{"activation": "swiglu", "normalize_top_k": true, "routed_scale": 1.41, "router_z_loss": 0.0001, "beta1": 0.95, "train_tokens": 596700000, "steps": 9105}
Below are experts of layer 4 (counted from 0) of a mixture-of-experts language model. Rows are named router (the router's row for the expert), gate (a neuron's input weights, with its number), up (a neuron's input weights, with its number) and show model dimensions 0-223. Each number is 200 + 20 x the weight over its row's rms, rounded and kept within 0 to 999.
After each expert's rows: a language model's description of what the expert responds to. This comes from a sample of Wikipedia text that the model never trained on.

# expert 56
router,192,183,185,178,211,210,221,208,212,179,208,221,258,208,211,252,168,227,235,197,213,198,225,201,221,195,150,210,181,212,217,202,204,179,203,257,219,194,191,204,212,195,188,196,220,215,192,181,189,192,208,184,181,198,161,195,225,223,206,171,201,223,220,187,177,192,215,178,194,151,224,215,206,198,201,200,195,178,193,193,196,185,156,224,200,224,181,199,201,190,203,205,239,222,169,177,221,194,214,183,222,181,180,180,206,206,165,228,218,215,154,232,204,185,222,185,205,226,191,184,197,237,203,174,206,186,199,219,196,210,176,146,261,207,212,195,196,190,165,213,175,201,152,206,194,217,202,196,195,194,208,181,193,178,194,176,178,166,212,187,215,200,197,215,184,187,195,175,197,227,184,195,189,217,196,210,181,217,174,196,218,191,188,200,187,208,236,183,222,210,203,214,182,228,217,154,179,182,168,231,189,189,199,195,216,189,204,218,237,211,202,185,225,209,215,212,188,208,199,173,201,235,203,194
gate0,191,213,215,207,194,231,223,212,180,178,259,253,205,212,195,197,174,192,199,193,235,209,190,226,219,194,209,222,205,179,195,221,170,182,223,227,206,186,228,220,217,160,214,162,211,235,195,214,222,175,196,201,183,198,183,197,154,203,194,213,187,206,234,208,194,216,195,211,197,219,211,208,202,248,179,202,212,203,218,228,181,219,201,176,189,196,182,202,183,214,197,223,207,169,177,170,220,171,233,206,227,207,218,193,232,237,155,206,198,201,172,224,192,169,204,218,212,196,199,221,167,189,190,170,209,228,197,237,174,168,217,175,226,199,200,186,175,223,195,175,178,191,225,210,221,189,198,199,199,200,211,198,197,192,202,206,185,173,187,192,197,187,224,187,166,204,172,195,187,200,158,214,184,189,193,219,206,215,202,234,222,182,166,211,213,237,191,215,199,245,187,217,223,203,219,226,228,206,196,190,230,198,217,161,163,189,206,190,243,184,215,216,213,192,200,207,219,242,196,191,193,198,220,207
up0,188,165,171,238,194,209,200,189,218,220,180,211,189,182,197,203,199,185,202,199,192,167,167,199,180,180,192,213,182,211,215,164,212,199,249,208,183,207,187,170,190,195,203,173,216,229,221,190,204,240,211,192,227,236,245,204,200,210,181,189,189,213,203,186,188,161,187,173,193,195,183,239,207,218,209,203,182,167,192,169,195,207,222,165,193,208,200,172,201,191,247,184,196,180,219,188,185,199,186,186,172,210,252,195,250,210,192,173,227,205,194,182,221,181,192,163,203,218,207,184,160,215,228,183,193,189,217,213,161,212,217,188,223,219,236,195,189,203,194,209,176,211,199,158,193,221,202,204,178,188,207,224,197,182,224,205,194,205,196,190,216,191,196,219,215,174,216,226,204,180,210,183,198,204,187,209,170,179,220,234,183,199,200,225,206,172,186,191,197,183,210,166,205,210,227,193,170,205,196,209,223,195,162,223,217,232,204,208,188,192,267,169,202,231,204,201,192,177,157,199,184,230,205,222
gate1,195,209,190,201,208,197,197,190,236,223,203,173,232,171,221,209,195,206,206,204,188,172,220,195,233,158,224,207,218,226,195,186,205,163,198,208,195,202,154,199,189,220,179,176,201,229,247,195,210,230,204,205,218,182,210,214,184,182,177,246,186,217,199,231,207,202,204,201,179,200,223,222,198,159,191,203,239,200,210,212,191,214,242,198,212,200,178,202,192,211,201,201,191,218,196,197,190,176,214,208,199,191,213,184,223,246,176,187,202,229,169,203,189,155,195,210,184,181,222,206,187,221,223,206,199,151,178,173,188,191,200,236,207,171,196,178,222,200,164,215,143,197,219,224,187,210,212,179,176,193,168,174,173,189,208,191,219,204,176,163,222,218,227,164,208,219,200,188,218,159,193,213,204,196,188,193,173,232,204,231,179,175,168,200,184,240,190,217,210,192,210,186,228,183,213,187,175,204,149,192,219,193,224,214,231,181,211,198,194,186,176,187,206,218,209,228,195,218,180,197,201,223,219,201
up1,200,191,202,197,249,171,195,170,198,198,189,157,187,185,190,194,201,234,189,191,216,211,217,222,204,171,217,184,220,217,179,203,210,204,227,204,177,218,184,200,215,205,197,174,169,218,226,226,180,212,185,209,220,204,195,210,178,200,213,199,172,215,194,223,210,208,170,207,169,215,225,233,182,159,167,177,215,185,191,207,206,250,216,193,218,221,182,187,177,219,199,215,203,207,182,155,196,215,203,199,145,210,210,220,210,210,158,203,200,191,199,208,192,179,216,217,178,181,190,218,221,214,185,172,224,167,212,177,233,216,199,200,230,192,208,212,189,227,182,225,177,175,206,205,230,180,239,197,192,163,201,178,200,221,198,212,206,207,190,149,195,196,198,213,179,208,202,201,207,232,211,187,185,221,167,223,214,181,173,197,191,195,206,206,183,238,219,193,187,220,210,210,176,121,180,209,189,205,167,190,183,211,176,230,200,187,210,173,197,186,193,169,202,220,200,194,168,210,147,194,224,188,212,213
It responds to: Periods after initials in bibliographies and credits, such as J. H. A., plus &, slashes, hyphens and commas in citations.

# expert 54
router,206,202,176,172,223,191,239,188,193,155,190,226,218,178,224,239,183,228,209,195,206,214,209,227,204,178,187,212,175,185,195,181,212,221,205,228,234,217,208,181,199,195,206,198,215,223,187,170,195,232,187,182,171,180,193,165,212,208,184,191,199,212,200,202,167,173,198,205,206,186,219,241,209,158,202,187,168,183,193,195,218,187,194,241,182,231,195,172,191,197,196,186,212,203,182,191,242,200,192,163,233,214,200,188,201,224,213,217,211,193,159,212,196,193,235,198,194,214,229,186,201,215,219,222,244,233,194,234,241,211,206,195,210,213,200,210,217,182,189,219,175,193,186,185,203,183,190,204,265,200,236,191,209,205,210,160,167,172,233,213,199,156,190,178,213,181,210,179,214,210,153,210,172,169,215,193,161,207,186,195,203,177,205,204,179,200,218,195,210,183,183,220,183,218,209,182,198,163,183,201,198,177,205,191,221,167,209,228,197,195,218,208,240,231,198,198,205,204,203,180,180,209,213,184
gate1,157,172,244,198,154,186,201,208,240,198,205,193,207,206,191,198,189,219,206,191,180,223,183,222,202,194,150,203,199,204,234,207,232,217,199,211,186,219,187,231,182,187,203,195,211,198,200,232,195,199,191,247,207,203,182,180,207,214,210,209,208,227,220,182,226,202,203,201,177,204,215,186,193,219,215,227,225,204,210,195,201,211,182,203,211,207,214,181,213,204,186,199,191,186,243,195,216,174,217,197,199,163,167,201,207,222,187,221,179,195,199,216,209,215,158,212,230,200,169,210,188,165,241,169,204,203,210,188,188,179,171,199,210,204,191,219,184,210,205,194,204,233,182,186,188,228,261,168,191,213,197,176,227,210,251,217,186,176,180,194,220,196,220,247,181,243,189,180,179,240,177,224,226,195,186,200,191,210,234,189,192,212,173,179,207,202,206,234,185,200,191,215,171,171,207,227,208,209,192,182,211,173,192,187,193,173,197,173,190,202,201,174,169,230,184,209,236,206,200,242,190,162,187,216
up1,240,196,184,205,211,180,186,199,206,224,212,187,202,207,179,227,193,191,176,173,251,224,219,208,182,195,186,164,189,198,194,186,230,223,219,218,219,213,189,183,231,180,189,181,190,209,223,172,220,228,194,226,165,203,176,189,190,151,199,182,208,200,180,199,176,208,187,202,194,203,215,220,191,229,201,220,163,200,210,194,224,228,178,184,191,238,209,199,186,188,203,202,199,247,197,199,237,209,187,215,154,218,213,189,201,191,216,171,212,199,175,199,193,211,187,189,180,232,208,196,182,186,230,198,238,195,135,218,203,205,196,211,176,214,190,229,222,165,223,194,174,204,218,182,222,196,190,180,172,218,216,194,181,168,181,158,144,199,193,208,206,188,227,210,220,207,190,186,212,201,180,226,180,192,226,188,193,206,204,231,213,223,222,208,236,212,230,192,249,201,168,216,186,199,180,176,200,162,217,205,188,227,193,190,186,200,231,223,194,211,191,194,203,213,236,213,195,166,233,193,187,190,207,188
gate2,148,212,204,161,188,194,237,202,163,212,180,227,188,205,211,179,165,215,163,193,180,182,206,240,216,200,210,213,199,207,200,179,208,223,206,263,185,191,223,203,157,136,218,210,179,225,207,217,184,211,209,179,237,169,220,183,202,174,189,180,203,184,201,236,194,219,201,210,209,222,229,198,208,191,207,195,210,215,201,206,167,199,221,208,215,202,167,204,197,195,193,206,216,213,206,223,188,220,157,180,208,199,209,223,196,202,192,193,189,185,206,169,227,169,174,191,214,208,201,207,192,173,177,204,211,199,225,163,211,211,212,191,210,174,205,220,142,175,185,221,209,208,222,200,210,211,185,193,205,231,168,204,213,211,192,225,194,215,214,186,210,188,204,216,193,216,200,250,149,211,211,192,199,186,212,186,216,204,201,192,211,209,199,208,201,204,174,186,181,213,214,213,224,191,187,237,216,189,216,215,220,175,209,209,203,192,177,197,143,142,183,220,208,200,201,180,181,222,209,171,199,223,175,174
up2,167,209,185,195,183,181,224,225,195,209,162,206,198,206,203,199,141,204,171,227,205,177,174,172,250,228,219,208,189,199,206,231,220,209,183,214,208,169,180,202,205,210,194,175,216,185,211,194,199,202,189,203,205,187,192,177,199,187,188,181,179,188,222,185,224,201,194,186,195,188,205,207,210,223,195,207,179,207,223,182,178,201,225,207,168,205,205,222,189,232,199,200,199,209,181,163,219,205,159,214,181,227,219,206,170,150,222,218,196,220,165,238,192,192,195,199,200,214,225,188,176,224,179,181,174,187,178,202,181,200,255,223,204,184,207,200,223,234,186,193,206,203,245,235,195,175,185,210,242,193,171,223,204,207,200,197,227,190,185,158,155,237,176,199,172,198,216,228,196,235,226,173,174,187,209,187,235,160,218,194,207,218,230,221,198,198,176,210,183,198,213,187,177,200,201,178,210,178,220,185,224,199,227,246,216,199,181,212,204,176,209,187,218,224,215,182,181,192,188,183,202,208,205,203
It responds to: Periods and other end punctuation closing sentences in prose, plus the second line break before a new paragraph or heading.

# expert 9
router,216,209,165,188,201,191,233,206,184,201,206,207,222,219,197,223,184,204,200,219,205,226,175,190,230,157,167,222,190,173,218,215,244,187,210,213,199,179,209,154,209,185,188,203,240,215,210,181,176,224,192,192,181,218,180,155,233,242,209,189,202,225,212,202,206,150,218,165,190,200,217,208,212,193,213,196,180,185,174,182,209,180,194,249,206,233,188,198,226,196,219,198,253,190,160,198,206,173,206,186,204,192,200,215,172,235,203,186,218,182,199,197,196,225,218,176,190,220,211,210,209,183,196,216,235,197,191,227,212,172,170,202,206,224,197,223,212,187,204,237,183,227,199,203,171,182,210,212,215,173,220,163,188,202,187,164,187,207,194,210,178,189,196,189,197,182,225,176,225,191,142,184,188,183,228,208,163,213,155,227,202,200,198,216,193,222,235,203,189,198,207,219,202,234,201,171,181,163,204,188,165,190,204,178,212,195,193,218,211,208,212,192,214,204,211,187,195,234,198,206,216,219,199,185
gate2,216,203,193,171,226,196,213,236,201,221,180,213,198,203,212,188,216,202,188,192,193,178,187,180,219,186,194,184,182,175,219,176,228,203,213,183,202,133,224,216,197,194,187,231,196,179,176,215,197,181,195,195,194,215,162,192,184,204,171,169,202,222,205,202,218,189,194,211,180,180,231,192,190,208,226,202,235,211,193,191,242,174,221,176,198,226,219,232,205,210,188,197,182,190,155,199,208,187,170,221,210,175,185,187,193,218,201,209,210,173,229,203,167,175,197,236,177,216,184,206,214,163,214,208,180,220,181,223,192,196,214,218,211,192,211,202,166,191,188,216,220,156,200,228,208,223,216,204,193,197,206,193,192,239,204,221,195,229,229,185,238,164,211,192,185,166,191,195,220,186,223,230,172,207,200,224,209,180,185,178,240,241,188,214,179,201,194,161,206,192,192,192,198,211,202,195,209,155,196,225,189,185,207,209,190,211,215,210,186,193,244,212,225,217,175,242,180,193,202,245,177,203,196,145
up2,183,243,193,207,187,182,182,215,179,192,195,180,212,212,231,191,193,158,210,176,197,169,191,162,184,203,179,240,195,202,209,213,230,202,205,197,174,173,193,219,213,174,166,188,187,228,188,182,183,194,226,192,188,174,207,219,195,197,230,203,246,153,192,180,206,231,179,167,235,218,223,219,165,195,212,242,211,172,179,184,193,237,204,200,214,167,199,194,191,166,245,212,165,171,221,202,196,190,175,221,191,170,226,213,143,217,202,216,196,198,195,240,190,179,223,187,223,234,194,200,211,201,213,212,244,198,171,197,209,212,193,190,208,234,202,219,169,230,175,229,207,185,192,225,213,197,171,216,228,208,204,199,193,174,234,213,206,178,189,210,166,160,208,181,214,193,205,231,194,199,213,170,155,175,206,169,220,180,192,196,219,199,179,197,208,190,197,202,218,199,190,204,187,195,181,192,191,171,206,193,183,186,179,204,173,199,214,211,195,190,216,224,206,210,224,214,217,195,196,218,220,192,191,198
gate3,194,201,206,203,193,205,221,209,149,246,237,198,185,244,167,172,206,201,193,212,185,168,217,199,218,181,195,182,179,191,197,206,235,221,194,212,216,187,158,181,165,225,224,204,215,202,197,201,194,207,208,208,203,208,149,209,185,206,214,174,194,213,227,173,215,200,169,164,233,195,195,186,185,220,186,170,221,192,190,227,195,194,201,200,216,199,183,244,214,209,217,202,169,182,210,175,224,213,229,220,215,174,192,157,217,190,195,177,239,191,229,207,240,218,227,196,201,210,153,165,211,151,177,224,195,209,202,179,184,211,172,209,157,174,229,188,193,203,227,180,200,177,201,196,209,228,206,188,189,210,198,193,186,202,211,177,172,176,183,226,217,209,178,172,194,194,198,211,199,242,229,197,202,210,231,191,210,168,208,190,250,180,196,205,190,172,197,198,206,198,173,200,206,205,196,207,219,212,218,208,192,224,181,219,191,218,164,191,223,222,200,218,207,181,155,205,179,205,195,207,207,223,213,187
up3,221,192,188,218,204,188,191,263,197,207,165,207,208,192,200,173,176,200,216,204,191,188,160,179,184,209,174,184,197,206,182,187,220,193,175,194,215,182,178,235,196,184,190,199,225,170,169,211,175,207,199,186,190,214,181,198,203,223,192,205,185,181,178,203,199,193,209,205,217,176,212,206,189,188,219,227,189,169,205,169,203,184,185,221,183,162,179,166,193,219,198,196,190,189,228,203,163,234,218,238,207,183,186,205,218,178,205,177,193,189,202,229,198,208,212,221,220,226,213,230,231,218,198,241,182,188,205,185,211,182,228,185,169,183,206,213,218,253,204,213,231,198,209,216,178,196,193,178,218,178,214,209,201,223,187,223,195,206,195,246,228,232,173,222,181,193,214,173,201,215,228,229,227,186,175,209,184,221,152,207,213,223,185,221,174,180,198,209,216,156,193,199,220,237,214,202,231,180,183,210,229,203,179,232,179,158,235,200,209,181,179,224,186,171,186,230,217,198,159,200,195,207,201,191
It responds to: Past participles and verbs after which, also or a noun subject, often passive or reduced clauses: made by, erected by, caused, contains.

# expert 43
router,197,172,171,177,216,188,213,171,180,168,186,208,239,219,196,211,178,192,237,208,172,237,197,202,216,193,189,211,183,203,185,179,210,193,195,216,196,183,184,178,221,205,218,224,235,201,184,198,191,222,195,222,189,159,170,178,208,207,189,179,184,259,192,208,205,176,228,166,211,189,228,204,203,185,205,179,207,194,177,154,250,156,198,205,209,227,184,170,189,195,202,215,223,191,162,180,241,211,226,192,206,217,204,240,214,205,176,214,203,189,193,234,174,192,198,189,222,197,194,172,203,228,215,214,205,189,208,229,205,186,203,186,213,216,216,184,218,160,157,234,199,200,187,199,203,178,215,201,213,174,211,188,196,200,191,182,169,190,210,192,210,168,202,192,186,215,235,206,224,212,192,194,196,163,216,219,165,248,182,174,195,169,197,198,208,204,213,169,195,183,200,223,176,239,203,160,204,179,177,237,184,200,207,211,225,177,190,201,192,225,222,201,219,213,189,189,213,206,206,168,180,232,221,190
gate1,207,187,226,202,206,178,207,204,196,183,195,190,188,150,206,211,204,205,158,189,226,220,174,195,208,173,194,198,180,195,185,176,217,198,152,220,217,208,189,213,193,193,222,207,160,228,217,215,209,205,177,196,197,217,233,212,198,207,186,188,188,199,170,178,172,201,177,193,225,214,268,198,199,196,213,176,197,180,169,229,185,213,217,224,235,196,187,203,219,171,191,229,189,202,211,204,199,234,197,195,176,183,164,209,194,212,193,194,199,194,180,201,156,179,217,228,195,192,197,173,207,178,192,194,199,201,221,197,208,221,213,138,207,213,216,201,183,258,181,168,208,185,211,203,184,233,200,207,217,196,200,241,200,173,197,181,197,181,223,216,254,222,212,177,227,195,197,201,201,201,213,267,181,181,173,167,186,214,213,180,213,212,183,179,202,214,228,179,202,213,178,198,216,206,205,207,203,190,219,216,196,160,216,214,186,207,202,182,192,185,187,202,211,155,219,220,205,191,166,200,203,201,242,234
up1,204,196,241,222,206,191,174,207,187,195,190,216,193,211,180,196,187,213,222,177,212,244,170,233,227,207,199,191,177,189,186,199,196,194,190,198,218,170,204,184,159,159,207,185,190,205,197,210,203,208,197,204,193,191,229,219,209,178,206,215,231,227,208,195,205,207,186,200,220,211,200,203,177,182,189,197,210,228,204,200,171,169,217,233,237,203,174,195,224,172,185,214,204,223,192,212,206,213,221,229,175,178,223,187,196,234,162,195,210,208,174,222,167,186,209,165,183,192,198,203,234,190,167,219,206,187,203,182,208,193,231,202,225,206,174,182,242,228,180,158,221,192,208,188,196,200,165,191,211,191,203,203,162,208,218,174,184,195,219,191,195,200,193,191,215,199,209,205,200,188,216,260,148,203,192,179,197,196,200,177,155,189,190,201,213,236,193,208,132,209,203,184,202,207,188,195,233,195,185,185,236,187,242,169,162,225,186,193,174,182,210,187,229,188,180,202,166,179,211,209,230,217,194,229
gate2,176,208,186,209,211,210,205,248,224,190,217,167,205,228,197,186,156,207,222,236,183,213,210,190,164,201,208,212,175,215,180,194,219,219,187,214,199,193,192,184,208,209,184,186,210,207,203,221,192,202,216,181,227,224,219,170,220,185,187,205,177,212,177,230,183,257,211,182,229,215,188,197,218,178,182,231,205,216,181,161,184,207,196,231,224,160,181,234,178,196,190,210,174,192,175,189,216,204,187,199,213,187,203,201,141,216,193,228,183,226,158,240,176,166,212,207,223,169,164,231,188,183,197,209,204,198,209,168,213,194,209,195,222,184,225,191,198,196,210,195,229,180,191,187,209,207,170,189,172,171,196,230,188,211,217,210,223,183,157,203,171,215,174,217,209,216,217,211,199,177,191,221,222,187,194,203,164,174,169,218,233,173,198,241,188,181,191,239,195,203,223,218,194,189,196,192,214,188,243,172,201,204,191,195,193,212,171,203,197,188,180,212,184,186,195,228,193,188,214,213,166,186,219,193
up2,238,230,177,184,187,180,196,182,179,189,217,212,229,183,193,211,203,181,231,164,193,176,224,204,201,204,185,213,214,165,195,247,186,232,233,183,214,233,188,179,180,181,248,187,229,200,193,175,209,196,214,175,209,153,180,196,211,192,184,192,176,231,223,178,202,202,206,219,169,212,216,213,190,239,222,188,213,223,224,243,169,188,188,168,215,197,191,135,198,213,214,205,188,166,176,209,178,209,201,201,211,202,228,209,209,180,203,205,192,186,196,185,227,179,218,215,188,179,209,220,201,194,223,160,183,217,213,244,152,207,229,198,214,213,180,165,207,189,181,191,195,214,195,206,193,255,236,214,213,195,184,199,190,171,179,184,196,212,191,203,218,190,213,208,205,198,205,199,230,187,185,210,182,216,209,204,187,218,186,200,191,198,206,190,190,196,194,165,170,219,186,206,213,181,214,211,192,206,193,168,198,187,243,198,224,198,183,227,230,213,173,225,217,209,186,217,217,215,192,215,244,237,205,212
It responds to: First digit of a year or number after a space, parenthesis or dollar sign, e.g. 1978, 2007, 100.

# expert 0
router,227,199,181,194,198,191,214,208,199,203,215,216,224,186,200,257,156,217,218,222,167,219,197,177,209,187,180,224,178,189,229,193,234,197,207,202,198,192,182,165,208,165,187,207,213,219,144,181,197,230,201,181,217,201,192,198,210,212,209,201,210,220,221,201,173,194,219,194,194,186,215,217,196,159,193,183,203,202,181,179,208,186,188,205,188,229,169,181,172,228,201,210,213,198,182,185,258,195,213,190,203,216,198,199,200,225,213,196,207,176,182,215,178,201,210,185,223,190,215,203,177,201,201,194,237,196,214,222,224,177,194,198,210,201,259,192,201,139,177,190,182,226,202,182,174,176,206,206,224,196,231,184,199,182,224,186,159,197,204,231,221,202,202,201,179,171,228,206,220,167,187,182,203,191,198,229,199,223,156,171,188,183,191,214,202,203,227,209,181,219,191,230,211,241,200,166,169,180,192,228,167,183,198,226,209,179,205,209,233,221,213,182,209,211,206,176,218,208,215,196,200,246,243,199
gate0,158,245,182,213,216,221,234,221,211,183,213,164,229,194,193,247,223,165,216,206,222,167,210,168,204,235,190,199,222,195,203,178,184,169,186,181,194,175,185,168,191,223,208,190,208,197,175,200,207,223,187,196,241,184,197,177,211,199,211,234,196,207,181,212,216,213,192,216,228,202,165,200,209,184,191,162,188,201,167,178,192,218,183,211,181,212,164,210,173,217,171,176,211,174,222,206,214,188,221,172,172,228,202,188,190,193,219,201,189,196,187,192,163,232,179,170,212,186,217,183,222,184,227,194,190,194,213,217,175,214,189,195,178,204,230,217,195,164,221,197,182,201,212,211,233,165,194,179,179,180,213,192,203,199,173,227,167,201,215,196,225,219,194,190,202,243,198,233,214,205,200,199,208,190,193,236,196,212,189,187,206,207,216,200,198,245,216,222,187,214,162,200,203,231,233,196,227,240,204,199,189,202,190,199,231,218,183,211,212,214,138,178,225,189,212,235,204,198,225,200,198,217,201,189
up0,172,219,222,168,180,199,202,213,194,191,169,188,246,164,223,199,228,203,181,182,197,200,187,216,237,173,169,212,212,224,194,194,176,240,215,187,199,213,223,258,262,225,209,198,190,224,170,238,187,210,193,209,185,189,203,177,197,195,206,190,199,189,192,209,225,195,157,169,207,203,212,192,206,201,225,219,203,213,194,193,238,178,198,220,213,168,206,197,191,193,177,191,219,208,226,199,197,192,188,212,212,210,222,201,218,207,186,168,171,225,201,172,178,195,213,239,202,229,215,205,172,173,222,203,207,178,226,192,203,167,232,202,192,176,220,208,161,238,200,212,225,213,220,172,215,202,189,194,196,206,209,204,216,217,167,192,238,190,179,195,168,178,205,226,211,171,230,195,193,190,191,211,160,178,218,216,185,202,179,188,191,188,185,194,182,190,189,189,226,229,158,180,175,190,179,228,240,160,189,198,214,194,191,205,189,197,172,213,197,226,177,208,177,184,228,165,181,209,191,216,195,189,212,188
gate1,242,175,195,226,184,169,217,198,181,159,183,192,182,189,203,213,168,176,206,209,200,222,205,194,186,191,180,254,199,193,194,185,226,206,234,241,164,199,193,233,196,206,195,203,217,185,176,218,220,212,236,218,202,232,187,208,169,207,190,190,201,184,187,214,213,190,179,195,173,217,195,211,194,174,216,212,191,207,162,197,204,204,201,207,160,225,215,192,212,204,190,193,191,224,167,186,215,225,214,192,193,205,220,222,172,193,201,200,161,188,210,228,183,179,200,189,226,223,184,206,186,227,168,206,195,203,180,239,189,190,197,203,209,153,205,235,175,211,206,233,204,197,185,193,194,172,159,221,207,210,161,194,189,213,252,199,209,228,189,213,181,239,174,217,214,169,168,199,195,149,220,187,219,200,223,182,181,198,177,179,213,203,203,188,208,211,189,186,228,191,177,188,199,220,190,179,228,212,159,217,222,204,189,217,190,212,194,196,202,211,211,155,218,226,195,218,214,208,221,162,194,258,195,203
up1,235,206,228,167,200,189,175,166,169,211,168,186,194,219,213,186,219,176,190,202,186,153,207,207,220,208,215,203,209,206,225,213,211,211,243,178,220,205,186,227,211,183,216,212,214,226,210,194,215,225,224,187,220,206,176,174,175,213,189,227,188,193,181,210,196,205,231,182,175,193,217,169,208,178,189,228,206,212,194,183,214,204,167,205,219,214,179,254,196,201,222,205,230,208,203,203,189,207,193,187,176,220,188,209,190,182,208,162,194,205,230,181,215,195,202,212,174,202,173,175,198,202,239,188,205,224,158,207,167,213,230,181,238,191,218,198,200,193,186,170,190,187,194,206,162,187,194,180,215,208,189,202,215,205,209,163,213,175,201,213,200,208,191,229,216,210,248,206,193,158,243,217,198,210,227,169,226,174,189,161,160,195,175,221,203,228,168,204,187,191,227,172,210,220,220,205,178,196,215,180,232,210,185,193,218,197,174,199,196,206,160,200,173,168,189,194,190,200,192,170,165,201,238,193
It responds to: Adjectives and noun modifiers after a, the or his, mostly in sports writing, such as professional, regular, national, first.

# expert 51
router,215,209,171,182,186,205,218,204,167,212,198,214,244,203,199,227,164,240,215,205,167,225,193,210,209,178,183,217,179,192,223,222,219,177,214,236,183,209,174,171,187,203,214,203,219,215,203,190,178,200,184,186,192,206,195,175,200,231,198,189,195,213,188,200,206,125,206,157,186,204,215,210,201,183,207,194,181,185,151,187,207,187,190,216,212,237,185,199,192,195,199,204,211,165,185,216,233,200,193,180,217,191,226,219,182,227,194,199,234,162,176,214,209,221,242,190,214,203,240,182,188,195,226,185,246,200,196,211,214,177,212,201,221,223,216,200,199,182,183,225,186,233,193,219,170,189,209,192,239,191,223,182,181,192,178,162,169,188,210,226,158,178,214,220,179,209,208,197,188,197,169,187,204,184,219,181,204,216,176,212,197,197,211,226,189,200,228,189,205,210,209,215,184,249,214,152,181,171,205,202,174,181,216,201,226,197,204,227,186,211,177,205,208,199,183,168,201,218,248,196,191,200,201,196
gate0,202,192,206,191,212,181,205,171,196,181,179,188,194,168,184,173,195,210,178,210,197,170,225,230,190,178,223,211,187,208,208,184,186,216,198,245,226,183,206,172,202,212,227,209,210,210,212,207,190,206,169,185,205,199,208,200,226,200,191,212,217,219,157,163,176,226,190,155,228,207,192,219,198,182,204,206,188,244,251,186,236,189,170,191,226,188,193,211,183,183,173,205,217,161,153,204,196,182,211,183,222,192,193,184,220,171,225,193,204,194,182,193,177,227,227,214,203,190,219,184,191,181,188,200,177,194,201,193,214,194,199,224,208,227,194,220,159,196,207,190,190,238,229,180,221,195,218,197,236,208,176,189,232,229,179,192,186,201,206,232,180,210,214,216,227,197,165,195,215,208,199,207,232,197,189,215,195,175,222,191,191,199,178,209,172,180,176,244,174,204,221,230,183,203,203,191,172,191,202,227,204,221,246,221,214,235,198,208,197,198,174,211,199,202,233,220,166,193,151,191,245,220,164,202
up0,206,217,140,215,192,195,190,196,213,210,181,201,186,211,188,167,220,162,204,220,199,185,171,194,219,189,204,177,153,191,237,206,235,198,179,194,204,209,171,215,179,219,216,199,197,185,232,227,172,166,210,204,196,179,216,198,182,185,154,241,173,154,182,186,185,237,209,234,193,218,218,193,185,216,205,191,240,211,187,196,239,198,213,191,198,240,179,212,244,206,189,178,200,190,209,189,184,187,222,175,209,199,208,205,189,207,195,192,194,159,184,201,180,180,196,187,219,219,165,224,170,221,198,217,188,201,183,185,201,189,180,217,205,209,221,225,139,219,207,188,211,189,200,185,178,189,215,192,192,204,222,246,208,215,215,206,210,192,184,203,204,173,218,203,190,216,191,217,195,178,172,213,183,215,193,214,202,217,187,188,224,180,174,197,185,202,180,225,235,157,187,236,167,188,193,183,217,231,187,221,210,184,179,223,211,236,225,237,217,193,209,197,213,210,201,209,199,194,193,252,222,219,191,195
gate1,184,215,193,191,243,198,207,190,176,173,223,199,195,215,209,181,180,187,174,241,207,232,235,204,230,222,192,200,210,201,175,209,260,172,202,185,201,199,190,169,208,192,186,217,196,233,222,205,204,200,201,230,190,211,216,183,226,198,199,171,156,177,208,195,222,235,211,177,241,201,211,199,212,202,205,180,195,170,205,216,213,185,189,202,184,182,201,249,174,200,206,192,195,195,212,172,145,188,193,193,212,196,193,219,222,236,228,240,204,222,197,175,200,220,176,166,195,208,240,176,206,189,215,199,190,173,179,173,223,182,188,239,194,173,223,201,198,198,243,174,196,205,166,207,167,194,195,201,209,163,191,200,218,197,203,186,192,232,197,206,183,192,217,233,231,220,188,200,223,180,138,211,193,227,212,202,209,173,196,189,217,211,174,218,175,164,200,209,189,168,181,202,199,209,183,214,215,216,201,209,204,228,203,198,216,195,186,210,183,244,194,185,225,193,188,199,183,170,180,206,237,220,196,219
up1,211,192,200,195,229,216,169,228,214,174,207,207,200,186,208,204,215,180,232,212,191,248,225,226,163,184,226,203,208,189,159,221,205,186,194,226,165,177,210,203,213,220,210,189,209,202,187,199,214,131,233,197,205,222,199,191,187,206,210,235,204,184,195,190,175,186,179,186,211,189,210,211,225,202,190,187,206,194,190,218,192,197,233,168,181,223,232,218,177,205,200,207,181,170,191,210,192,206,220,204,226,204,189,190,215,207,207,217,178,186,160,210,220,203,224,226,234,168,185,179,216,181,209,196,208,163,183,199,202,177,225,211,184,196,187,222,200,229,184,215,210,178,182,180,197,223,222,165,244,175,191,183,212,195,184,188,194,208,243,206,183,174,172,227,223,236,182,220,227,208,182,229,171,186,194,206,180,180,231,211,194,214,187,163,154,200,213,209,192,163,191,146,205,203,164,184,205,213,203,226,191,203,200,234,183,192,225,211,231,213,192,193,222,176,205,177,228,202,227,206,221,183,215,181
It responds to: Past-tense verbs of career events after he or was in biographies and sports articles: signed, joined, moved, served, died.